From a checkpoint of a small mixture-of-experts model trained on Wikipedia.
Training: a variant of SOAP for the experts, 484M tokens, 3787 steps.
Below are experts of layer 3 (counted from 0) of a mixture-of-experts language model. Rows are named router (the router's row for the expert), gate (a neuron's input weights, with its number), up (a neuron's input weights, with its number), down (a neuron's output weights, with its number) and show model dimensions 0-127. Each number is 500 + 40 x the weight over its row's rms, rounded and kept within 0 to 999. Numbers have three digits each.
After each expert's rows: a language model's description of what the expert responds to; "comes after" lists some tokens at least twice as common just before its tokens as in all text. This comes from a sample of Wikipedia text that the model never trained on. Tokens count by the router's weight.

# expert 26
router:450539494496507465488490490459532370477587554572464549527471461521540452501548533484440493536461548450464549476442554482546447574428485562484520487451474456504470474522471422526482501526482524521535589509400489489457505427484523475527510543456494462520506516488470444516550546523508461530533552501503497562447503502508585529514468458497490541534558514502450548473576509508457480492513
gate0:521496533521500492480487532515457416482501564514514470511534431488399549542442508568468518478474434586500476496501528457488522485546521442528485495527516472434545505499532602590455480468489522515500566429475448490485501495410504486503497569475458490402493499471498449487504516476554560479479559528433479401498561570508461486567480490459458502532544479490509507527549544480505496488559
up0:445465468436529535457525497557402487495555481568502519495492534505544421429542539539491474477482495542518456527514530494531474436508505509498506480494531479479494507500491469567481465407475558521410514603527491483499528542531531503474561529535490489455524450514503445475540533449550468446594448457477486547544451552488458506488484440558488566514419481531412475495506522570504511450523
down0:509522503461467475412507524479545587487573422461501579508502474493464557494477507453521487630504577473501552551502438486467464501500453518524477541519549439504533521571533479522488498447567444539544394524558503527522494558516586560543472499548525492488507494465488527505475534532542453463457511448474544567540475503497516523542461464515535465492497512487443503480517418515500484462548
What it handles: Single capital letters inside acronyms and codes (RS/SOM, TV-MA, CD) and == heading markers, plus opening quotation marks.
comes after: "\n", "P", "A", "E", "I", "O"

# expert 30
router:563477519532515492561512511412496470495483550485475488437567462511549500548515521525531502448477501553517521485587534519545530551430469474509448550538511570480529435530450557515506416516517462512489559477391503418458463479540545417547519497450510502484485520501465470535453420478493471505599512493412502494519518493494451483482513481467562480433459402506502504485541517474496506489465
gate0:548509570465495454501526552479537406473519477546453491522452472486547525495476550468501497414531534483562518457462496493522548456485522456459517575494428535402447566522459498527516479548513433528530550443493513566476458511398549447459511507451536459555565527503531505489464412538537444507498525439433471521467502451515494525463463483538460506458476489464478518527454477494584489526495
up0:495464494524487501483534493542483509510550452565490509471578467459479503561495533478451526482491536468487574508493583535496420501548455520542448486509487484579579483468545526465510441499481482429584487481502562454567531491523476524469498511547421504474499480460520513533510489546533534452440490508540479556489502465539399506554479511479607409441492557538500454475501500542446443559542
down0:465500549490443590396499479494457506574492420478494504464479498427468525500530498501451526497509534494507530406455526572490566516429527512476513468470552463492450594463481569504505499475514479511492563534438460456534491476493494509532497513567514506450561521565431514445551477495561526482459496475517434483512435498464529468451484504540510548577526562509519549543541456568467499488545
What it handles: Lowercase initial consonant pieces of a word after the, a, to, in, such as sp(ring), s(imilar), g(uilt), f, m, p.
comes after: " the", " a", " and", " to", " was", " in"

# expert 6
router:503512505520491519535488566540547467505536507525467465510459439439521457504404499488500484553509520531467416542474457460513506455490511442443491532499487449490443574461463526497550449505429460490464481498496482501569530488480509475535520511532483546596492475486502595494594488422525492426463482511437486490492510448504532475486541512480546503470433514465540536517382500445476488380471
gate0:499478510556522508434489508498518555502507568472500475533500529553524439477496511538516520519491561553483517501535514522536460454508401513457521489482494414528484578548512510516504482450543466483497483481489438498557475517432549503451460505543556452571503534512484454479515433543482406533505496456444528467501599404505582472461505481518573445529558514556495449557558468472512479536579
up0:502555502448548542557497573481509488468467529489431463487472542530482554480484484434484424501428520500518455488532490441458483481529506526583470512535535498551459541480498512482448556461482445531531450500458541521444547539502543525526529536461487481443483586447406465525436539552531499503529513537576474518571501421517507478498445450597490450483551465533511442571510506551482497470462
down0:415551455554451535499546540513483438443516541533482458451499530491491480482539493495572509538430559440481493431514482508505423489485488487568538482494468459466501471522489589445449515533420496517513442502419524507411568502504436517474512456443514543414464512472508460534518497555509493497529470529471536537450474521495462455496473504600501532444500447482481512487513470551498594439507
What it handles: Single letters or short pieces starting a word, often capitals or pronouns after punctuation or the, such as t(imes), I, K(ennedy), dec(isions).
comes after: "-", " the", ",", " and", " \"", " ("

# expert 3
router:531433468569455438544464542504533488483547564479431552515441476544557479595476579508505485503510608540520541454557508513528554489466465563450519549497512528516525521529516495554434475481461505483501525537481452536431426541442487503516498498467479498491519518490520532533551501535464489440527532518441481503468468482473576491513487476559420517493531478465422516491584465565441505460548
gate0:537527450437403479491518507435522552513560493509487519526419563492499490498467567493464564506559492541488496536487505515473515512503474508550523545505433498524574447523491523481432453539495536511485517545451570480444564441514532545497517559480524475488536456506556553488484450512482550535522626451470520494520470498465550560498499527548459533525508507380524555420523502543457533520543
up0:527505404564565525513531500493533490558469509473522503523483435543573536502465587517463508486518515524524548437510503586505542424472423477525595470442471480467477462520481504552494496622480506463437457484528511494580523494551525514520526471562489548522453457487534504466467564414498529497528414482541467482450494467514430471544451485503540553491479518510532483489486541471526491530543
down0:413465486536498473468469421504455481454537531481513510430552453578445456508527441548487440574474488532464420557481502475520501505508514510443464444552472474474476484426490477483490517443482543541502504469522467528441479499513482569549493536466468510483535460471490448534574528506493525474472423482515535509439540508532557429391522571551488587513510546503507477572549486510500515478557
What it handles: Line breaks and single capital letters opening words in infobox fields and lists, such as Recorded, Network, UEFA, Freeport.
comes after: "\n", "-", " (", " N", " C", " A"

# expert 28
router:571506562474582499602510451490498438506526460477466474490504418522485470491510485556520504514438490533507458462495580473497575442433522518431488591529508465447482477458489505374536459466426473436522458461493547501496420501507522484533491552430518507524495534477466517543508506459457517446566473470531555524467495536489524496545535503488533507529459462544455467538505430502496476435491
gate0:540495514540529516551496448455540488533443478504494530485513433546400581561430515533510500465512552463564557510478513513482509499524533538580496535526497449477451480539520444515489559463537481524507494536440502558494505508471431559454470534392513445482470512554472537499474485533504479595541458461457480405473597464465555500501517419484471483539465494537484520461522531535540533475478
up0:552520576540558488578437558519476509550509505493491492495526512508444522456499407438456499458549476514482526525495531527518449495527472455469452510506466529456557424537549532495464559542487501569494545477479542520516533461557468501536497495499472522511438476533495551514457490518514551516501549572450464520516540414513454454538473490497543397434575535567520447515471554468585565515529
down0:498458507490481539514498470524489479534443514521418502471463488436479453399545519462447523524446526409546503536504534547528550457471497511453518548507450451502539467537512557558473429443511494460456482460519570487533486497497441523551445470505481520522499504438468556424571477534426586445532475482440463427439502477507512540453505473470483497538537517542470414496534545464438508470504
What it handles: Capital or lowercase S, C, G, M split off as a word's first letter, such as Salvation, Superdome, cars, same.
comes after: " the", "-", " of", ":", " and", "=="